config.toml
n_layer = 13
d_model = 256
n_experts = 48
experts_per_token = 1
d_expert = 224
d_shared_expert = 640
activation = "tanh_gelu"
moe_layers = [0, 1, 2, 3, 4, 5, 6, 7, 8, 9, 10, 11, 12]
router_score = "softmax"
normalize_top_k = false
routed_scale = 1.0
balance_loss = 0.00212
balance_bias = false
router_z_loss = 0.001
router_noise = 0.05
shared_expert_gate = true
init_std_router = 0.00787
lr_router = 0.00182
n_head = 3
n_kv_head = 3
head_dim = 128
vocab_size = 8192
norm = "rmsnorm"
norm_place = "pre"
norm_eps = 1e-05
positions = "learned"
qk_norm = false
attn_scale = 0.0884
tie_embeddings = true
parallel_block = false
init = "trunc"
init_std_qkv = 0.0317
init_std_o = 0.0394
init_std_up = 0.0454
init_std_down = 0.0454
optimizer = "soap_variant"
lr = 0.00628
weight_decay = 0.0
lr_head = 0.00692
grad_clip = 2.0
warmup_steps = 200
schedule = "wsd"
decay_fraction = 1.0
decay_shape = "linear"
final_lr_fraction = 0.0
batch_tokens = 131072
seq_len = 512
doc_mask = true
train_tokens = 529900000
steps = 4043
dataset = "wikipedia_en"
Below are experts of layer 4 (counted from 0) of a mixture-of-experts language model. Rows are named up (a neuron's input weights, with its number) and show model dimensions 0-255. Each number is 128 + 24 x the weight over its row's rms, rounded and kept within 0 to 255. Numbers have three digits each.
Before each expert's rows: "gets" lists some tokens that make up at least twice as much of what it gets as of all text. This comes from a sample of Wikipedia text that the model never trained on. Tokens count by the router's weight.

# expert 47
gets: "e", "M", " the", " The", "iv", " &"
up0:129098149118139167139127108112159183130139124142174131107111125173129166128152133109118130109131136109138170105095117103165152167108111152120071157141142113114111131117151099111134174166187107094144088156160117116169132098138121133152135111100177136142118093113115151121136125103140154125088132129110107112133143118155142140105121121122151118143125129169152113149146152104123065128164126097138092142125136112081108152133155124146087124167158143106093117156118175105125144145128147141146143119119126097147112167113132099119111124119117163119109111110158088150110134114138106067147159132144181145108086118094123153130141123102162172136104147127113145131114167123108107167148117169124139148189160094125119141112105134164157152137190109153100103085146152129127102101138163
up1:086116167157132116136148116131097105143103124146155140138094121174203118149147168144160148099123127145128092144077080153150139116098105141136097143113164101131120153134093174135113137068116145115107137132131085130159135098174152114137149125109088135100103152111152110079125090116092161109118136074134138115135138114103130134123123098104138147118144120117119096100145124148138133121118126127110130140129147137104169167099157162119136151102138080161113141084127142094146108170137133136112132132104080141124124163136115131116151133123145149114135100120112120082127145119151152163128124096133167152149170103114139133114084108132190120118127156126120089089111139085148142133141149108138141151179138154144134091114140150069118146144156163132095129079134138121154110079116170
up2:153121129132120113132101108143127120102161106138069101129115133163129103083107103099121150185142117134073110150135126141158128088142132169120167108143133127087127101147190136151166146130167126106142115126128132124135124134115105158138142112149114140154130110130091118136146097097147115127156120126109121120117105101088177139118125099121091100069130059139134127121080168130096127110122157141112092114132077081139144116181168108125104100162143094154135158122112165118145157121158139097120137144133128135129120117132140104150118168120137070138113138112149134145163148145048140114153134107140112097129131143133119134114121079135098174095105099138167111156106100152152150137133102099157167116126119117131138154145149154103177139147120142126167147121142099115130157177149134
up3:138128120126142115134160124129170110123148117108180175112147141139135137099132122089120165094150119144121116142127100095107112135116108153126143114110129123141111106155093147136113150159124101158140103162087084113120115084106174091120110168115088162167124129132112097113124121097142131118128138115146089126135111126113179114066137153065128132129105086088120102079132113116083157106155148149128096164125135117130135160113169105135118108143168138102155138099145079103125060113115142106120174105108139175135085133108129154118117146181149136115130114091160101125104130122123129106137155081120154140120177174147113152192154123157122151128124108132109099139118126187123116119136110120156114114085128122142125142139132152107136141138116141116077089142140120120106089111145153
up4:128117154161132106137139117113148115097158167179151144124148118101102100104177173106127096149141118139110103152159092064131176133114154135159127132110110122083116097099102121126111126139169091139134144116112130124112133150112143126112146143133067105134108117088087112135102124112125122101184148120131138087140063101111170124087114112150166141113083134118124114127154154090094117141139100115127127183119135161093131111098123118089154110132075138125115148129073126138135128150139137117140143113122163149101135121109107132106139156104144145152115124152135147119132108099141112140130094109149135166121134127120112104121132156104095120116099171119140089134128128151138173143148112099134123140132130107155102167141091080114194120127138110168121092082143151095090161140112068
up5:128119116127087137161166137113146137123094106123140111119174149134134134123133113173160125147163108154086130121174105120139130129138071099122158092124138127112108149141113058105127098116085120114173154117138096144116165140148175108113172141128115143133110151093134158068133149093101149121166155131127155176133138090120128173077105095085106123109136123140193140175131141144131108151127135112091120103131157142112109096139146109095131133122162141126117151163156127144123133140097130136109139150132145102141128114106175180138117107139136136136119137120164130102166122108132128101133119116161119157145113130147112108143153118148106069125095076181099075128163172109139102128134117120167118130130118139164125127124161092107113174131108141104098122131110090144130093089128118
up6:142131141164136120115136139113103182108133129139109103129152093064120145135128137133148100113103134126099102119105137151106131114129151118084117098138140120134121157097105144121122089108159103118159138151136123127155094108111080089140139111139113123147119115157099192113113078114121133107113126116134157117136133144116105089024142145138153130107123126121130145107127161107133157091107107146118121163139135126128127100116180109175135112124121095121101177147133127172122118102131136134162130157100132098134103136157139149106123145138142164097162116081115133102147118085113141116150089152172118122121086140110131100143088158106090127096128099126119112169094164145147145111123093128115182097100084142158170105143126100115113146125076156127121152151167129149142106182109162
up7:166159121160150124160094145154143165143195118128116155138140128118148086118141128125109149079072141148106126122113153099151092135114130102150145096106118157097075078141157091102099132166129118141147125134142123128134119164157137127150119122157109113117168127146120118155122112148140125142126131143141176125149150142151145097114161165137103143125143132121112115099158125112146171110143095109168106126118072122105094143148118180147128121091129127121147114152139067108131118138116109119075117126137103119150100118149077113134167075182161115147108078117169157124109105112128141112136096126158141124099155147122157158127157123108094156152137148154122143144121113101112139154107086115111097171128109157117095144146153141142171108157127117130155104131184147129116175149172128
up8:123122137122147119147120118100155157111142125160095090128092107147113092076133061138092133136092099126152148101148103139122109083079143121121145163113130134181085081089155126137129104151154150142090110103142164122183088138104137092099085097132143114163112107120122113079099119140151118123108149120144120100103127111172155087132151155105125101124119163089130123130137122119147091170134107155113144116125130145156151153164166096141134131175142149130124114112097129090152146103113144123107100170137148122141097130140135147140146093143110142144099115139102157147138138125100106154137103134131076110143134164134113147125142127153169092163139133089087110085145150175130102182132107112152115154126144150116104135122165118144126082142111096137114134109160147149157121119171108
up9:144138148175140066111201136126139103124104128154126146128146110140119139122137188147131156100161139156109124101108120124096109147131084150104152135133096164100119135134143119114146076104170168157132159153126119115143128128119108133183150121127135135062139126144154109121137127104076100107145149108118114096125154151161129154123154122138103112113158082095129099082116133108095131114096119106099148104123064151155144144122138164089139157172154133145104123137155118107112123096116130095143169127089176164125146110129124112106130125152119058129140157131137146141137097157144124119145142145094125101127138124150120117088180097138152147084123151140125136126129142115114112174151140086115088118123124119124118105112100136149082103122148158078148137083103112115122107121142097
up10:112086130125136114150151137145146106120132120156095116132151122120117172095114163131151094120166132155125093116159121148128087157125141089140114164124114123092087157150140096161112142115107125131141135188135173127136122171153101096139153174101164163125184117124127080078131119098122157121106099108149125133117151154135119126099141114149049127115155159107123142113150137112129097093140114128143125127160115133126100094059182156122156130156144122092155131136104145113141119164144100182162127150095137121109130111136089110084108133134108102159181149144123190111140115119153139086164117111122103137151107154145109111117131107164103085154091113078136116097137081121134111148131163131100119105125121116151137132101106137158128143132126108132124119136120118158149162137106116
up11:138109108124116121108135148153134146090146129114192096130118149142136114123111142130108104132139132111122180153107135116105125137153119126113098128148153141087098171123182109158136114148129106128122172137124147121154124170131170126121100111125084148140128106154115094129140157139085107114184123091162119108112100120142126116175145108145100145137159118199143122157194153183160123123124084170131144143132127098133151095099146163090126157118109179154161095115064139143162156111136143128110102110101145136123119101118118125129138145130138093140137083151115134124104110118159111162137109175178136127127100094120073118102151142128158135120117139162107104124170131122141104125101167105141136126080128157129137128109147111130134078141137170141098141157152162099148148162115140
up12:144136095114129125134123142143125172125100111112125137108138126094152078100134133109137142142118145132141135151120108165135135164109123131149128126110122157106155126158151124173124093126087126165158146149160120114143156101105097133134151104102109104091079114091108126162109097148160143131120121112156108127108139097162170161116144153127119072119135136156154089125090128130112082100131118166112150090128109099114138136128139101139080097175127140109140135123096156148116112137123123125105108129140112104131136172171155140173154130062153102104132163139151147089125142087127132119104126144202152156107117144092117109089132133141111103147117150151144077126129171119166124119113165075148092120125094129151112128114112163163138098135183119148115095087114086109113137103164082
up13:119153118148107106159120131142130101120153131159103161103153123160182177111123146106108129166145106103117129116104130087186140135153139159140144118125122111120122134130095150128133138112112133076177161119146133117112120129084147119127135127134091160138131088131135146089101094143126145158141144087119127118166145132109120168115119081086083113130134136167097088143144131130144101110140111126128129136161091109120116139116105153094099075138137147149160111147066131134115134136142084144092121105095119168164117147147122127120108178123154122109162133086125140110106113151110136168088129094114121115178108107110126124117146160157110135128101100154158144111124151119128133151109171180140079121111111136117148173126149153134136132163184068118125077101127111069118154136101141
up14:106110122141122139119171116164161100102154156149132091119083157145125150132136141094117106148151133091122133121105165117152136134133126138107086147130159154142163152092145118137103095134099107111104100139161126147198146145119166094109140157127157111138118140132139150106157149099104102135093116110145121116137114117120144122128140088101124165178122129121164133088102146087119144143116161060152117132137109153153150129111109095143111115165099138187135153118134090123183132126131088095104117177111123113146124125114118107094139187139124113198078161129151119151102115120084157157096111095117096140107110145066090122091111120129134121109147146141156127114109125131112124152144114149104089135138133103110130118126130159162084155139139104090104116135078142163123123108114128
up15:140104119145106143094135099121114120140083144153102096129110127160126129168170183137147108115133152185126128149109146139166167150151151168122130141111116103105126161130124123126132165132101100117136139092174140133107133130184143101114116098142106142193153107117157095095111096135134107123132149122133131090182104106100100128108128183116078126119163138141131137099103146139120131145120142111087121162171087144142127107117134124107131099143111138123148170096182146132138150128091141129139122103079123142119141118125155089080093166134119080130125139086132135111161163139117113160090170121118117159111125166141121105131140121136144159133109114118117164134169127159078130154105153124125150146178127196157106129141141112154123121143091135136106161135117097144123118132076149
up16:128120097144066160079140128120079122146130123125073083141103149157128119096137115137145140096121121092113110122116081119109164150160160128105106108164172173121137140110124119145144122150133071136144068150149130074097113102150091097117148155117148101093132115113093149177123136139125163137092135125123161099145131054151121140134172154134078156141158134129146162138122102085066099129108132128119087143151147174135144156137159149167145160113101131136161145182138126138097121152142116104149100132097142099113137126131136095130127123107088100122113123144125164148108129082152120163112133107168154116094112098140146142128160133133137145148122106078141137163151139132144106120117132144147111118105119124138117125114150098143129124090156102134161102135165142126110117142121143
up17:141143080158106155134125145105124128101150117114155141148143081167145117124132122119129131115136114145093143133164151153147139091109121164132131102064126104131144132089117123132120119191132104129118126077135116142172097087078115100168131100136145108110153123090150146106128153082127114136131129106155143141167106124106122158132082121127124101129146126121124121184146171124126127104169096121123147097116143124149109128144151148123121173111126096106195115108126155135071109119124116130115145166093136169113136149065103096115167117114116109166168119143137095144128139128098122123103128164204101084147102146133122151121106113137093095139126125160158128125149155094118088119161111113128141127148118141184148144145160115128146134108090119125080139112154106087136124109098149
up18:139113135135116104104111113140143114116159084116154099144114135136113108138135135111124166095078146139074129134098152121144139104145132102151110154165123119136118148117129079118152090156170131104153146148133117153167129156121151128130135096112097145159130078103102098118140155106115108140116116132101110098133134143191178128140131146097111162115090102125153084129176109154174135138162117120165145171125118085133110090106156139155124089145161085132111093112100141117139113128175117112139125114133075128131099108161129112093115152093080137131114122160150128172141110100182148131159140123155101125099150128151153127154122123149114147128134074155184143150114122123098138100147166118119114144127128150125123157136116122081121193096150140116088149138108143136145175135093159
up19:149141122060086097115128147108173125107122122089160136113121098121136121116147103140086136142115134129129111162158152109145157114142131123136101136147136084142123121148096127133106056158120134141082124113145137127129095084120132144141123124115177125129079134149125152115143145112142149088158158146115119151127180166141183125121163098149141148125153104131104119105103140127165114104126140135137112119101141114078187134170119120158130086111119112149124134131118143102112134173143123111138107130164147099138098113160134115120110143096090101147105156142120146133113078093097098157194135098128115091139126124140187079086098126123089131137130111079098067086112130080124118133140175128147116105125146152142148108152115170155137132141120125100152088116129143130135133125152112
up20:132128162104108122085125135145108160147150112160095115087124151127105142129143117165119116101125095181164120086138129114177116137140125145096112107172122135105154141130148130115160104129136146098173104158166137127108115131171121150128098122158131141125156106159094161138125145148160111101152134148152109107098123160169147160120141080097118135109113122174139104130143124166154135140107120120159155119138148087220126136140157097151105133151141156150187111140137156126131159131106129129143106125092175131135147110122142149142133160121193144113099137125126137130148133136143114160093105160094133083110129116150128157119149149133153134118165131169152144131100121072172108095135131077100129143131133115157168080121143164137156127114111152107141105161112103098093140107165148
up21:104104130108144148112163133124118103149110080146077100151140109089153142121104107104140111110112155132151154124083106132117141106088087099120119127165147089132147140148115120136148114122148105127152107094114132090118143159148142117176116094136111119119117122151137116107109128152102131099117103162110198146138120173152089116154114161125104163153130134150140115089123145091143119155129132148106118130067132125122179158147170102121114114092155101118091081131150138117111131097107118107138113106127135075107110108105089159135120105116102108186118113151079138135088100155100148155112122140158158125118097179097121136103128123120154110146105111121127160131156118119145126151109118138117133118156098127059110105117145130149090174152128117147120073114137074152101108166103157
up22:124081155138114157105112121163129134112132120130101088155148103129122118177120126128106177165155177126155101131100158102132127162122113139120106117079140088101084155147160095164122134150080156092102121119113144156142114103141108134118153125093109143139146163088132088070117108173135088122167138092108138135141179146103111146107132122138119101144128129140104094138146115180106127136124140127132112137100151112107161132140133114102133133150136183110138149140102156134103155133155150154167177145153092135126132117147153132163127109074115138133139136128143119131095144133130156098131143138151124118124156128125113110094127089157143113129119096132172139148116092149175154191120160140122175137108111104174155159100132097114093124151121125139117110125147177155119131056119129
up23:130120098128106101111129179194115148111113117131111130155143133144128157107148114136139143147134091126136142119095169125136174088116153150107146088134112129145169150137147105152154140116106115097134121093129144103171099113130129159164142143114141135140123079115103194127100103107152107114147137136135145131173147114093122117124153119129139178122130130166172124088111142121164141157109107149137165128075166138173125139120124151082140157182139115133122163088148140153123133118090113090093141052125107162096141140143182134146139109108098145157104125141163131093155149128168136113122128101157148081148138106116144138109114101110149116164132153113127129153130140126176154157117119126113153145107150104136164140100128158107139138153125100110137103100151122129137193083161145